Experts of a small language model: 10 layers, 64 squared ReLU neurons an expert.
Below are experts of layer 2 (counted from 0) of a mixture-of-experts language model. Rows are named router (the router's row for the expert), up (a neuron's input weights, with its number) and show model dimensions 0-255. Each number is 128 + 32 x the weight over its row's rms, rounded and kept within 0 to 255.
After each expert's rows: "gets" lists some tokens that make up at least twice as much of what it gets as of all text; "comes after" lists some tokens at least twice as common just before its tokens as in all text. This comes from a sample of Wikipedia text that the model never trained on. Tokens count by the router's weight.

# expert 6
router [170 106 116  95 110 154 106 179 170 113  90 113 172 108 119 110 111 155 177 168 129 159 144 122 126 126 127  73 114 174 113  78 169 146  47 100 145 136  95 143 138 131 113 148 108 121 157 158 137 159 111 108  99  84 130  97 114 139 124 126 149  73 121 176 150 123  93 155  74 123 184 131 181 132 136 123 108 179 170 131 108 152 126 107 121 143 173 110 111 114 124 144  45 125 162 128 153 157 182 184 220 119 122 174 177 165 118 110 108 127 131  64  85 146 116 210  92 151 116 160 117 140  72 198 107  72 106 137  90  61  94 109  99 133 166 122 134  96 102 129 106 183 161 174 115 116 118 190 171 141 128 212  90 134 171 120 146 122 109 162 122 157 143 159  91 177 113 121  82  63 144 148 124 111 127 144 139 144 161 116 117 105 145 101  97  87 102 153 166 112 125 111 135 151 110 110 160 115  80  51 187 155 159 118 169 150 114 171  50 101 165 146 181 166 158 160 103  97  99 100 152 164 113 100 114 141 104 140 109 107 132 120 147 106 150 120  92 101 157 140  82 177 135  95 144 139 173 155  63  97  71 122 137  69 119 121]
up0 [ 68 150 106 107 121 147 109 144 115 139 113 135  74 123 210 104 110 146 137 119 106 104 110 126 115 103 135 147 150 162  41 137 116  92 118  98  95 168 105 150 158  92 155 131 159 164 120 115 185  96 138 139 128 169  90 126 165 104 169 140 150 123 124 170 127 115 165 151 148 142 108 131 176 135 170  69 114 156 134 145 101 120  75 123 100 137 146  92  59 137 116 100 114  65 168 145 148 139 125 130 123 170 117  92 118 170 159  97 113 125 132 143 108 162  67 123 176 116 146 120 178  95 108 102 130 156 128 133 117 178 107 143 102 159 191 120  93 148 123 142 136 122 152 119 218 203 121 127 124 112 109 200 127 143 155 161 182 123 163 251 140  50 145 135 133 127 107  91 142 103 124 114 137 119 127 119  50 105  37 169 121 125 120  89 150 145 165  89  71 141 138 148 175 132 122 147 164 102  81  69 106 167 193 114 131 120  96 140 143 137  64 105 163 145 153 210 146 156 136 128 127 167  63 144 125 126 114 107 129  76 128 173 142 147 179 149 133 123 192 137 102 122  96 144 181 139 112 113 194 185 121 126 177 109 125 139]
gets: " the", " The", "The", "|", "-", "'s"
comes after: " of", "\n", " in", " at", " to", " for"

# expert 23
router [124 158 147 139 123  74 143  99 139  98 105 141 120 142 116 143 161 112  90 131 101  68 127 120 106 200 120 187 174  65 126 145 174 156 124 117 185 165 117 153 142  91 167 158 107 144 131 139 142 113 168 166  99 100  80 125  75 117 152 119 157 141 182 144  85  98 158 118 134 182 112 164 177 174 171 120 130 141  71  76 117 153 162 116 112  88 146 140 164 140 138 199 169 138 188  92 169 118  65 178 136 126 109 133  96 113 108 143 125 122 130 161 158 156 130 143 149 179  68  96 136 132 139 159 150 189 150 135 126 165 125  89 115 105 156 173 100 145 111  94 118 169 155 171 166 168 119 105 110 147 151 130  89 200 140  91 166  72 105 143 122  92 126 151  79 160 104 142 104 142 107 162 120 116 127 128  60 168 154 122 139 101  88 150 153 127 134 117 111 158 154 141 102 120 147  97 127 115 138 100  80  27  84  95 146 131 168  80 106 130 147 125 149 144 220  75 134 100 174 102 203 148 189 181 129 142 108  86 192  96 154 155 155 136 104 166  92 176 140 122 153 136  88  47 142  99 149 152 142 136 154 166  82 138 119 174]
up0 [111  80 171  95 153 150 100 126 173 145 174 157  78 142  78 146 117  73 126 140 141 166  83 123  87 177 111 157 166  99 138 177 115 104 192 114 128 123 132 154 144 136 111 103  65 101 163 100 116  92 147 121 138 139 116 166 121 147 181 113  65 186 218  48  99 141 135 164 155 160 159  66  93 171 139 151 103 118 139 138  86 144 123 136 107  97 169 213 230 121 122  90 135  70  97 140 160 129  91 172  86 149 162 197 126 129 137 140 112 123 155 108 106  93 103  88 158 166 122  98 124 145 118 135 116 137 114 135 110 123 186 169 174 124 156  63 133 153 142 119 129 118 141 120 138 137 197 150 109 115 112 143 115  89  82 176  87 147  82 123 148 113 125 147  87 177  69 159 116  75 144 150 158 121  83 175 117  78 121 107  96 150 135 189 183 178 145 131 139  96  72 153 180 125 167  75 126 156 126 125 113 120 144 164 139 127 109 137 135 145  78 116 160 173 141 105 192 171 133 122 123 140  43 164  97 115  72 122 185 169 101 125 115 129 153  87 140 125 121  92  96 151  98 108 114 101 130  98 113 140 112 112 122 117 117 131]
gets: " d", "==", " D", " p", "==S", "-d"
comes after: "\n", " the", " a", " and", " an", "/"

# expert 99
router [153 139 165 106 147 148 121 111 104 128 135 121 165 124  72 131 125 144 140 102 133 139 164 123  95 110  89 168  96 107 134 110 104  95 185 132 132 140 141  32 202 137 144 175 191  98 142 109 143 126 124  87 153 197  70 171 129 124  97 148 115 196 156 150 160 142  85 141 101 160  77 150  90 101 159 126 161  94 105  79 115  48 105 131 142  71  82 149  98 151 108 153 129 115 102 190 169 156 142 103 143 136 169 108  82 113 157 110 122 113 144  96 143 163 195 124 142 121 142 100 112 153 115 101 134 127  81 168 144 114 108 161 205 124  95 111 140  93 128 151 112  99 160 172 139 167 152 117 173  71 127 106 136  95 168 166  98 129  92 141 116 115 139 175  98 132 128 129 179 111 101  90 105 101 141  99 176  67 142 126 107 168 126 124 108 164  96 102 217 121 100  77 162 171 207 176 122 113 120 138 128 123 189 136 131 151 159 119 132 185 120 180 108 129 152 109 158 164  85 165  51  82 176 123 107 105 101 148 135 129 131  69 123 130 127 160 163  83  80 140 110 170 160 104 185  76 113 112 132  67 142  96 136 171 141 178]
up0 [158 109  89 123 118  82 187 137 100 137 157 157 137  85 133  71 212 109 151 107 161 132  99 128 130  79 114 107 104  91 143  92 110 163  93 127 105 110 128 120 124 150 131 153 109 170 150 156 171  88 140 184 129 181 189  97 122  67 155  55  93 125 168 177 159 112  84 136 107 102 121 109  66  95 134 152 185 123 117 190 130 147  85  82 139 150 107 142 148  81  64 130 148 129 148  84 131 109 114 119 159  55  78 141 175 174 153  70 117 128 149 140 111 177 172 131 140 113  67 118 156 134 150  90 108 140 128 169 103 118 179  98 139 171 111  95 108 119 156 147 136 118 142  99 165 191 134 115 121 124 128 130 148 177 114 150 161 164 143 149  92 161 105 150 188  34 143 141 187  80 137  90 148 127 104 147 139 121 145 118 105 177  98  93 124 122 141 111 150 108 124 158 166 154  88 148  95 134  83 188 106 146 149 166 144  90  86 186 169 209  87 152 126 161  80 141 156 137 128 106 152  97 130 155  77 122 132 172 140 150 196 140 115 131 123 179 126 108 112 136 135 129 129 148 154  75 211 176  62  89 131 141 144 112 123 121]
gets: " was", " is", " were", " had", " are", " be"
comes after: " to", " was", " he", " and", " He", " has"

# expert 17
router [138 160 124 171 160 155 129 141 112 163 158 158 217 151 132 167 161 106 102 139 112 176 135 152 142 141 118 115 161 124 119  77 141 162 154 137  95 182 133 100 131 139 125 133 108 150 161  92 157 135  65 156 113  84 131 165 166  92 123  71 151 170  84 151 141  82 160 104 133 149 104 159 118 147  96 137 144 136  64 174 104 122 113 145 150 156 106 196 129  81  36 162 152 153 154  99 120  71 138 129  91 107  96 145 131 106 118 170 113 138 137 124  96 126 102 127 149 177  91  87 127  87 144 149 183 153 171 147 143 140 184  93  85  97 109 162 173 111 132 170 130 154  57 110  91 111  76 128 175  97 138 149 124 163  62 135 115 170  88 107 125 179 133 172  85 182 152 187 101 108 184 108  76 142 101 103 138  50 165 104 168  94 116 117 120  95  96 169  82 142 135 144 133 170  79 131  88 163 139  56 134 144  91 140 171 208  78 148 103 103  68 135  86 153 140 142 102 119 139 117  62 180  93 105 147  97 130  99 143 143 160 121 142 112 117 195  98 101 142 170 118 174 145 107 120 135 164  81 157 131 133 161 135 143 164 113]
up0 [135 104 143 132 114  88  65 124  77 134 122 145 145 103 155 153 182 114 143  80 120 126 119  83 163 110 190  78 153 119  71 110  88 145 161 133  85  90 122 161 128 142 134 122 168 103 160 145 197 135 132 124 143  91  58  72 133 122 125 109 181 123 116 133 150 118 172 135  75 121 143 160 144 149 130 123 166 125  96 148 147 131 139 101 153 130 155 122 152  86 107 179 166  57 164 143  75 144  73 173  79 133 110 127  59 152 141 101  37 137  64 161 123 155 127 127 169 106 128  78 136  65 159  85  99 151 139 129  79 144 142 171 104 167 119 121 125  67  95 179 152 124 113  62 146 155 148  91 132 145 100 166  78 178 139 114 187 165 163 111 128 113 152 109 136  96 121 135 136  60 168 101  82 177 117 103 114  81  62 126 165  92 164 137  55  62 126 141 153 101  77 147 113 147 100 156  92 130  95  89 126 109 155  83 110 126 228 108 143 132 138 114  83  80 155 130 122 161 165 118 110 151 154 118 127  96 147 133 158 125 100 127 122 131 153 109 108  90  72 172 116 117  81 131 129 148 126 167  92 204 140 171 120 131 131 104]
gets: " I", " 1", " 0", " 2", " 4", " 3"
comes after: " |", "|", ".", " on", ":", " that"

# expert 24
router [118 141 114 157  81  99 148 132 127 118  93 133 111 142  82  78 122 182 103 158 113 158 147 167 142  88 145  82 126 177 119 140 175 162  74 121 132 131 166 161 149 124  71 131 173 176  99 149 154 143 158 174  88 106 143  53 105 199 106 125 137 109 153 136 137  91 140 142  95 182 160 132 161 108 133 144  83 168 131 142 118 150 122  68  84 164 175 103 151 137 115 147 115 112 157 119 161 127 148 180 194 183 157 175 110 178 150 101 104 136 178  70  96 120 110 182  68 121  95 117  97 115 111 150  81 112  98  75  81  95  71  74  89 165 158 103 148 148 107 146 117 100 139 144 114 145  91 148 163 157 132 169  76 110 139 123 125 140 162 183 100 132 154 160  77 148  99  56 120 131  87 134 101 116 115 122 160 169 168  76 107 120 113 141 110  65 151 114  72  87 102 148 115  80 113 146 160 139 116  59 161 135  91  65 187 178  97 103 101 133 147 159 134 158 153 164 110 168  86 142 116 173 124  71 148 164  89 186 102 155 170 107 145  89 165 165 119 142 142 154 118 125 129  85 186 166 142 147 121 110 142 152 149  77  90 172]
up0 [ 95 226  88 132 141  97 119 165  87 115 131 117 155 164 110 115 147 121 134 145  73 137 123 116 216 128 177 109 181 130 153 170 141 130 106 126 126 133 116 182 179 130 131 198 110  98 123 127  41 123 113 119 133 193 138 154 107  93 111  79 108 153 123 126 141 111 168  83 114 146 103 172 117  82 153 200 123 148 135 169 131 113 135 111 186 124 147 146 162  88  64  88 125 120 152 165 152 128 125 162 142 115 120 158 188 105 121 120 159 111 121  90 131 179 134 136 117  62 151 164 101 130  48 143 152 100 123 100 137  97 127 126 143  68 186 148 153  98 141 134  94 180  77 103 164 126 151 111 133 196 191  82  90 137  92 152 111 102 110 156 117 117 148 122 125 153  88  80 166 144 117 201 136 118 164  94 175 163 124  86  84 114  60 159 103 114  67 150 138 179 157  83 163 151 135 127 136  97 172  99 146 147  89 166 180 132 170  45 144 129 138 132 130 144 136 119 115 125 196 129 160 194 136 124 139 101 124 125 198 124 114  92 135 127 154 132 166 110  88  83 126  66 158 125 159 115 153 136 113  94 151 129 122  95 106 162]
gets: " the", " The", " a", "The", " an", " this"
comes after: " of", " in", " to", " on", " at", " for"

# expert 124
router [173 104  71 154 117 133 102 200 155 127 135 149 149 114 183 126 183 196 117 143 139 115 149 122 169  83 157  95 121 148 100 100 176 167 118 114  85 169 142 150  77 148 129 109 124 103 117 174 146 121 150 117 154  99 164 128 115 138 173 109  90  92 113  87  84  60 131 113 138  71 124 135 147 119 112 104 100 111 123 192 146 161  81 170 116 163  92 119 141 151 138 117 136 179 137 145 111  87  61  97 165  93  78  78 127 138 160 131 130 113 103 109 173 135 103 184 155 161 110 166 106 112 162 132 200 115 100 113 156  84 136 106 106 123 116  86 105 143 139 158 163 158 135 111 115 165 124 116 149 165 152 135 152 207 108 100 183 140 122 110 136 148 167 144 162 118 116  80 111 211 158 157 162  95 120 151 118 124 205 150  86 110 110 106 152 139 146  98 143 151 190  78 147 133  73  92  63 134  89  93  97 126 148  99 170 125 154 143  92  97 114  69 104 132 124 158 197  49 119  62 142 170  73 104  95 115 124 161 110 132 166 172  86  99 109  78 114 181 146 115  85  52 136 104 118  97 156 164 128 103  95 134  91 133 123  77]
up0 [133  97 128 115 135 119 104 141 157 158 125 136 181 175 104 220 122 167 110 126 168 119 134 164 182 106  94 164 123 145  94  89 120 118 173 146  85 111 123 172 161 118 147 132  81 149 170 200 121  96 159 149 127 121 116 117  42 123 159 127 149 173 165 103 126 132 142  82 109  70 176 114 147 138 100 160 162  64 156  97 165 105 102 165  94 125 131 116 152 106 123 177 151 140 150 166 122 129 116 152 136 108 141  85 177 108 120 166 108 119  91 135 176  74 139 120  91 163 126 133 143 136  95 142 131  65 171  55  88 173 121 142 174 147  98 102 184 116 109  62 164 150  97 101 122 134  78 205 120 160 100 131 176 106  81 163  69 127 102 128 155 112 126 163 126 171 146 119  59 181 166 121 193 158 133 132 146 208 135 131 177 108 114 165 160  92  87 118 124 106 136  93  98 111 182 123 103 117 123 147 130 212 103  87 121 136 140 118 122  83 121 122 161 105 146 172 160  88 146  92 133 141 119 102 135 119 198 127 189 173 106 158  65 141 127 133 102 148 147  91  97 102 129  91  60 108 145 127  92 188 123 120  88 154  97 154]
gets: "|", "-", "S", "L", "R", "M"
comes after: "\n", " B", " A", "E", " O", " A;"

# expert 114
router [116 166 130 151 140 170 125 178 106 138 136 107 137 109 190 162 139 151 157 116 186  93 125 177 104 169 166 128 158 122  84 146 101 111 128 168  93 156 139 158  85 102 117  87  73 132 100 125  90 124 174 179 137  70 130 170 121 141 115  86 141 120  77 117 157  72  95 172 131 110 122 118 136 155  87 171  45 165 145 174 166 141 118  72 196  71 147 167 172 128 106  75 131 153  82  65 111  97 116 157 114 133 136 116 185 131 139 137 161 114 115 158 148  74  69 158 111 127 143  96 160 115 118 168 156 151 140 103 210 132 196  69  98 153 109 129 117 130 177 111 127 135 158 140 149 135 114 179 138 166  86 122 206 171 140 128  95 124 180  83 183 164 112 143 112 114 119 168 144 164 107 143 148 175 102 155 143 116 151 145 176 114 177 103 129 116 168 162  85 196 176 134 109  74 125  91 135 188 153  99 113 181 108 152 120  84 131  93 141 132 143 101 104  94 153 122 147 128 135 138 182 126 106 135 104 152 171  85 112 154 123 157 116 141 108 127  69 134 112  88 154  68  72 193 184 152 154 101 136 130 125 182 112 119 148  99]
up1 [145 160  92  93 144 149 155 111 123  95 147  98  78 105 108 197 111 102 102 131  87 126 134 121 117 122 125 165 118 110 166 168 136 117 163 128  58 143  70 174  75 108  94 126 104 155 100  93 107 167 143  96 108  53 108 121 151 146 132 132 137 127  94 148 140 156  48 222 115  76 162 158 147 128 102 128 139 147 103  92 103 103 152 141 187 135 153 193  79 123 126  72  84 137 134  72 156 148 139 106 153 177 148 124 167 193 127 104 112 119 127 146 173 113  95 134 112 141 123 163 126 168 119 110 132  65 120  83 141 155 118 120  70  95 102  79 129 119 123 141 131 201 112  52 139 128 149 104 176 155 119  72 154  92 176 160 126 137 157 205 132 141  87  78 143 119 137 167 138 141 103 162 140  88 181 164 104 136  37 191 123 134 106 154 114 116 141 114 120 159 145 152 170 139 186 108 189  96 179  93 144 109 125 116 166 128 142 116 147 144 171  68  94 179  88 167 174 139 108 124 123 112 140  77  72 148 177 112 120 168  89 100 155 128  95 153 131 114 137 185  91 158  84 181 109 107 120 125  98 149  92 156 125 121  96 107]
gets: " ", " 0", "b", "j", "B", " J"
comes after: " |", " W", " G", " H", " T", " P"

# expert 69
router [190  98 165 159 110 143 112  96 110  76 129 178 141 198  90 104 167 157 129 176 112 127 132 161  97 119 141  89 188 106  89 158 166  62  98 111 117 159 120 168  75 102 115  75 128 121 100 129 132 179 107 113 113  50 130 131 145  78 139 112  77 162 108 128 176  66 149  68 138  93  99 154 190 181 114 146  93 155  93 178 109 134 134 100 122 174 159 116 111  85 100  63 163 166 152  87 173 110 120 133  95 142 139  92 169 172  91 168 119 172 150 121 123  89  97 115 116 174 140 110  85  79 165 192 111 141 157 103  90 110 127  98 106 119 140 135  84 123  58  59 150 162 141 109 119 212  91 116 102 130 103 103 154 104 156 135 143 164 118 134 122 107 112  85 132 127  76 154 127 184  84 101 102 121 108 102 169 141 147 132 167 117 103 169 129 115 162  92 100 139 155 143 160 131 109 120 148 136 122  89 127 115 111 137 140  87 110 119 143 117 140 129 158 136 171 129 143 139 149  92 176 149 114 225 151  55  50  83 135 131 120 117 117 148 140 174 103 165 126 116  59 137 139  94 111 147 145  59 147 148  79 174 127  95 113 105]
up1 [109  68 169 178 108 188 107 102 137 116 119 178  87 158  76 125 191 161 111 178 143 159 149  70 122 157  95 139 165 157 188 122 125 101 138 100 128 144 197 126 101  96 106 109 129 118 108  89 145 125 132 126 114  93 195 172  61 192 163 181  42  88 146 139 139 151 155 145 159 166 151 118 113 151 137 131  88 183 124 175 198 143 157 126 130 117  98 106 127 134  71 117  68 103  99 150 127 132 104 142 131 160 208 169 141 154 144 130 184 133 135 131 142 133 126 131 130  59  66 140 129  95 147 190 156 126 154  81 105 115 145 134 158  80 121  99 172 157 132 130  95 104 178 178 105 142  87 100 110  96  53  97 148 169  95 163 150 148 129 105 177  92  93 107 125 136 107 141 134 176  99 150 142 130  84 131 170 104  71 132 150 166 109 163 170 151 139 115 109 135 134 116 172 187 126 117 143 107 159 127  92 151 156 111 151 105 136 124 156  99 140 137 124 134  88 138 176 117 118 102 115 117 164 112 199 147 117 191 177  93  98 165 170  65 104 118 125  79 103 150 114 100 140 153 122  41 130 122 191 130  87 145 163 122 111 123]
gets: "a", "o", "A", "i", "M", "B"
comes after: "\n", "/", "E", " (", " '", "("

# expert 73
router [109  72 103 155  90 119 164 119 136 118 120  81  97 136 194 138 142 159  79  80 100  62 119 128  95 162 107 129 177 140 155 111 119  71 135 114 100 107 166 115  75 126  76 173  99 135  82 112 112 136 117 133 164 155 195 114 116  86 125  84  62  71 150 154  66 149 130 106 116  84 193 137 134 113  97 132 104 107  80  88 114 173 174 198 106 137 140  87 101 111 156  71 119 131 127 133 139 121 131 151 181 129 125 166 182  97 105 135 108 135 183 110 102  62 103 181 126 135 120 170 137 136 115 116 148  80  57 188 136 139 152 156 142 104 146  52  86 157 138 124  89 103 135 139 124 121 173 169  97 113 164 152 147 142 138  99 125  93 144  98  99  87 134 145 173 118 122 173  93 127 126 137 201  56  87 163  95 146  89 111 193 184  91 110 133 125 109  91 170 165  91 182  68 145 157 102 171  85 133 172  99 109 168 139 131  97 134 160  95 140 149 130 146  99  78 135 139  93 106 137 119  87 131 130 141 164 110 164  97  53 105 153 136 161 143  93  94 109 121 115 140 190  94 151  86 150 134 156 171 157  90 134 164 101 130 121]
up0 [152  98 116 140  70 132  94 149 151 183  83 119 131 122 110 122 166 103 147 160 194 127 110 101 124  89 157 178 101 147 149  85  62 127  70 136  75 100 175 171 151 126  87 175 137  80 144 119 162 124 131 141  91 108  96 172 111 151  96  60 133 143 111 119  88 130 123 104 103  72 157  97 108 124 151 146 118 146  88 162 154 126  74 124 187 164 137 156  84  93 161 113 109 166 101 137 110 124 140 105 164 146 153  83 138 128 104 172 137  85  94 120  84  99 122 158 184 140 197 124 105 107 116 122  67 112 156 147 125 130 125 194  65 159  70 136  82 100 115 202 110 114 135 118 131 185  74 133 129 112 117 177 134 122  83 108 105 100 120 114 151 104 158  73 125  40 122 147  97 132 180  99 126 137 176 167 159  92 121 138 108 126 151 169 159 173 130 185  99 127 162  73 120 127  63  64 110 134 136 124 114 143 158 164 108  92  93 151 210 160  94 134  47 145 125 172 103 135 133 117 153 148 103 164 108 183 142 109  88 153 164 185  72 138 115 128 128  90 128 132 131 135 120 128  89 148 134 100 121 119 104  99 133 219 100 141]
gets: "-", ":", " Country:", " information", " Type:", " Clade:"
comes after: "-", "\n", "Personal", " Kingdom:", " Phylum:", " •"

# expert 94
router [150 153 101 106  89  88 123 129 160  71 120 107 121 178 167 178 113 160 130 149 148  53 150 109 103 121 104 195 118 173 130 128 141 141 164 183  94 169 130 144 155 112  86 109 114 109 105 148 162 158 138 123 136 112 161 165 112 125 110 139 180 127 108 132 117 146 147 132 145 139 129 164 141 133  84  90 123 100  54 110 129 120 169 150 167 137 123 153 115 158 166 118 161 114 127  74 182 153  94 115 179 161 121 120 101  97 112 143 181 137 175 153 110  89 114 201 216 108 106 117 134 181 150 151 156 183 150 189 155  84 137 111 131 100 117 179  94 169 143  82 117 110 115  93 145 138 120  89 130 159 160  77 136 168 150 101 154 126 142 113 193 165 143 139  80  96 104 125 137 178  77 105  77 130 121 141 117 116  92  98 155 119  87 140 185 140 118  95  66 165 100  89 155 126  80  70 137 140 121 166 106  80 126 155  65  63 184 116 141 145 146 143  99  97  81 196 188 143  96 132 131  72 191  84 119 202 135 149  73  78  81 159 160 159 115  90 135 169 128 126 124 122 104 152 152 190 120 103 144 138  85 115  90 106 170 117]
up0 [105 133 160 164  66 144 129 135 157 129 128 150 126  90 160 209 131 111  82 118 114 122 104 131 197 148 200 169 159 139  73 153 112 129 177 143  73  83 116 138 112 134 120 142 141 215 134 167 166  85 117 128 172 111 127 102 137 114 133 137  93 109 100  85  73 158 130  78 146 107 164 133  95 169  86 132 141 134 132  78 102 142 106  71  80 137 115 163 190 134 150 166  89  76 138 139 103 104 175 136 133 143  94 151 138  84 157 163 136 160 135 114  97  94 161 166 117 106 140  97 156 128 151 109 132 160 109 181 127 147 142 147  77  87  91 102 145  89  96 172 143 104  84 196 143 155 159 150 102 129 145 144 137  86 148 132 162 105 175 119 178 170 158  56  86 138  53 142 179 123 143 132 152 143  97 144 131 150 119 171 137 134 109 152 166  91 143 119  90 129  76  93 112  98 121 157 130 139 181 114  89 115 127 147  61 224 198  87 106 182 119 160 160 134  88 170 129  87  81  76 107  63 110  92  88 142 151 139 102 150 117 124  91 100 150 146 142  94 146 115 162 163 105 180 113 102  76 111 109 177 144 123 129 166  77 141]
gets: " List", " Website:", " Location", "w.", "Species", "|"
comes after: "-", "\n", " the", "w", "|", " a"

# expert 12
router [158  86 181  87 155 116  95 141 118 170 142 145 111 143 100 110 109 194 178  99 129 130 113 180  88  98  76 170  91  64 177 120  91 122 123  58  77 129 137  67 157 162 121 161 200 159 135 134 170 103 105  51 154  91 126 144 117 168 131 158 135 139 167 134 154 146 114 166 178 107  92 134 108 117 157 103 142  73 170 100 172  77 130 144 112 108  41 127 156  75 109 130 100 136 132 168 101 100 137  77 143  89 120 130 120  89  86 124 117  95  88 105  94 185 148 102 156 114 145 128 111 108 153  57 100 150  74  99 163 116 141 178 123 134 119 150 115 128 125 154 172 103 111 119 140 170 112 130 194 141 124  80 127 147  96 108 161 164 139 177 142 140 131 147 151 142 154 153 135 110 122 124 118 118 138 108 164  85 172 167  82  87 150 151 106 161  67 100 158 117 111 114 145 160 120 170 195 112 100 141 185 139 137 158  92 175 169 167 151 178  97 111  96 107 152 141 170 187 152 116 120 127 142 168 104  86  84 199  93 158 121 117 134  90 120 185 183 154 143 138 153  82 137 138 108  66  65 184 121 118 115 144 113 158  87 159]
up1 [151 127 168 117 137  98 125  94 174 108  94 224 122  59 160 147 161  79 155  94 152 177 136 135 136 113 101 151 154 142 192  99 122 130 124 117 125 116 133 146 139 125 194 113 143  94 139  91 116 144 158 109 159 130 134 151 122 144 160 175 151 133 159 106 174 100  57 143 114 166 156 123 160  81  87 180  84 114  61 135 132 109 129 186 134 123 151 106  92 113  95 101 114 134 198 166 154 140 114 149 148  73 160 110 114 139 158 105 181 159 132  99  27 148 150 152 134 140 113  86 123  88 152 147 185  95 143 120 174 109 131 102  58 198 160  90 118 120 138  89 118 153 183 141 132 141 147  63 115  85 166  86 160 181  91 143 124  60  93  88 130 177 173 120 138 147 100 143 151 124 141  44  75 116 111 101 138  79 133 130 129 158 119 129 158  85 115 145 155 107 124 157  92 110 118 124 161 173 131 176 139 139 145 174 138 163 165 143 181 173 128  97 128  78 130 114 139 161 151 124 103 144 141 126 156 145 131  80 119 111  99 115 132 193 157 153  99 173 110  99  87 132  40 165  87 147  84 108 167 116 113 129 165 183  89 160]
gets: " was", "ed", "ly", "ing", " were", " named"
comes after: " was", " he", " were", " He", " and", " to"

# expert 26
router [123  91 180 132 110 116 132 226 112 123 145 101 134 115 124 154 125 152 147 170 112 150 115 121  36 102 101 111 148 130 121 176 112 179 150 138 173 108  77 181  73 158 116 103 176 114 149 114 158 152 154  96 146  84 129 145 108  80 161  93 103 103 131 148 128 138 107 113  95 144 117 188 101 118 102  92 155 150 184 142  91 143 184 151 135 120 123 137 106  92 167  95  95 124  96 123 119 138 173 150 199 132 141  98 121 135  93 104 171  99 138 130 124 109 146 195 104 126  71 113 138 167 137 130  87 174  66 107  92 150 188 116 102 165 103  78 101 115  94  94 145 167 150 158 113  90 116 131  82  89 131 169  94 164 120  89 152 170  87 118 101 121 143 151  93  79 171  98 137  61 141 121  75 155  93 180  72  91 127 107 155 111 134 137 133 138 143 104 114 175 140 121  98 160 110 113  84 114 117 125 122 141 124 146 198 199 127 139  48 100 160  93 161 175 131 149 165  71 124 112 161 138  82  89 135 203  85 113 108  80 168 124 167 122  85  92 100 150 137 126  63 162 135 123  78 185 103 171 170 133 151 189 125  85 137 129]
up0 [118 113 110  91 136 128  85 163 152  73  91  90 109 157  77 123 156 157  79 141 172  99 129 102 146 108 124 147 156 143 133  94 152 126 103  84 137 128 175 142  97 139 168  83 124  97 136 136 105 126  99 136  95 123  95 115 131 116 170 101  70 138 117 149  76 142  63 128 107 139 111 122 149 126 160  96 163 111 160 144 130  94  76 127 169 124 106 188 105 111 176 162  85 147 155 197  94 101 147 182 148 174 141 179  82 174 114  66 167 124 186 123 161 141 134 163 114 109 121  79 165 205 151 127 121 165 147  95 137 103  78 152 145  98 102  31 209 102 168 119 165 164 131 124 142 108 161 120 101 143 159 150  91 108 200 116 131 155 100 134  87 116 123 152 140 103 192 118 189 156 141 142 131 141 109 187  99  80 134 111 142  81 137  69 109 116 151  89  88 189 140 115 187 145 138  93  91 148 107  89  92 145  90 129 110 158 107  62 145 120  93 129 131 152 150 127 125 147 148 103 173 148 151 128  94 127 153  46  98 153 135 129 138 124  74 183 104 143 127  82 165  48 155 114 167  95 104 154 151  86 127 112  90 118  64  86]
gets: "=", "|", "==", "-", "The", "==See"
comes after: "\n", "-", "=", " =", "The", " is"

# expert 63
router [106 142 202 163 135 177 132 188 125 190  72 112  41 119 178 168 150 163 113 112 159  64  95 157 110 141 181 149 157 115  89 111  65 110 151 168  92 120  93 146  95  88 163  68 116 121 158 136 135 143 114 183  97 114 119 168 127 146 155 107 148 135 126 128 157 126 139 180 180 153 111  52 161 157  97 121 111 119 118 165 127 153 140  85 150  57 165 114 127  84  90 134 146 146 133 103  90  97  90 193 168 116 123 113 156 112 136 151 154  93  86 189 139 130  69 130 151 124 132  86 171 118  91 124 151 103 154  70 140 162 170 120 122 147  81 138 173 128 154 111 162 129 139 146 155 134 102 160 121 152 104 102 163 167  71 148 126  96 161 112 175 123  91 117 114  98  49 114 139 143  98 114 172 205 137  96 114 155 147 129 167 110 171  95 143  69 136 146  96 187 139 102 151  89 133 108 143 186 182 127 149 164 140  83 125  82 118  86 102 135  83 127  95  89 185 116 113 101 164 135 140 163  75 104 124 129 152  73 150 114 130 134 106 147 122 144  96 133 133  94 176  73  84 107 163 150  97 109 130 139 106 182 120  59 145 172]
up1 [109 130  98 173 107  99 152 108 146 117 122 138 160 119 111 165 161  88 196 115 119 145  98 156 131 152 173 134  93 142 159 103 149  95  66 127 192 157  73 125  83 119 145 104 189 101 117  94 116 115 142 144 132 160 133 137  68  97 139 127 108 121 137 171 110  90 131 127 115 126 135  87 126 105 139 143  93 145 112 136 165  94 150 204 147 129 148 123 132 147 145 103 164 146  90 167 124 133  91  70 180 158 168 176 170 154 105 157 127 158 145  55 106 140  94 198 115 149  70 146  88 132 144 147 134 103 165 152 151 132 113 129 170 120 197 131  83  93 165 188  84  73 100  94 131 184 122 175 106 112 195 134 166 113  74 135 134 201  64 114 171  88  77  96  99 163 105 155 157 102 118 101 159 178 175 140 116 121 134 121 101  92 148 151 115 117 137  75 163 169 168 128 161 124 131 129  99 165 149 168 159 106 149 177 104  54 141 130 108 140 111 105  99 100 164 126 126  97 163 154  96  99 119  87 141  59 120 125 191 152  56 117 150 134  22  84 109 110 120  93 126 116 151 100  80 132 116 194 109 184 125 125 153 119 139 141]
gets: " P", " G", " 0", " F", " M", " T"
comes after: " |", "|", " −", ";", "′", ":"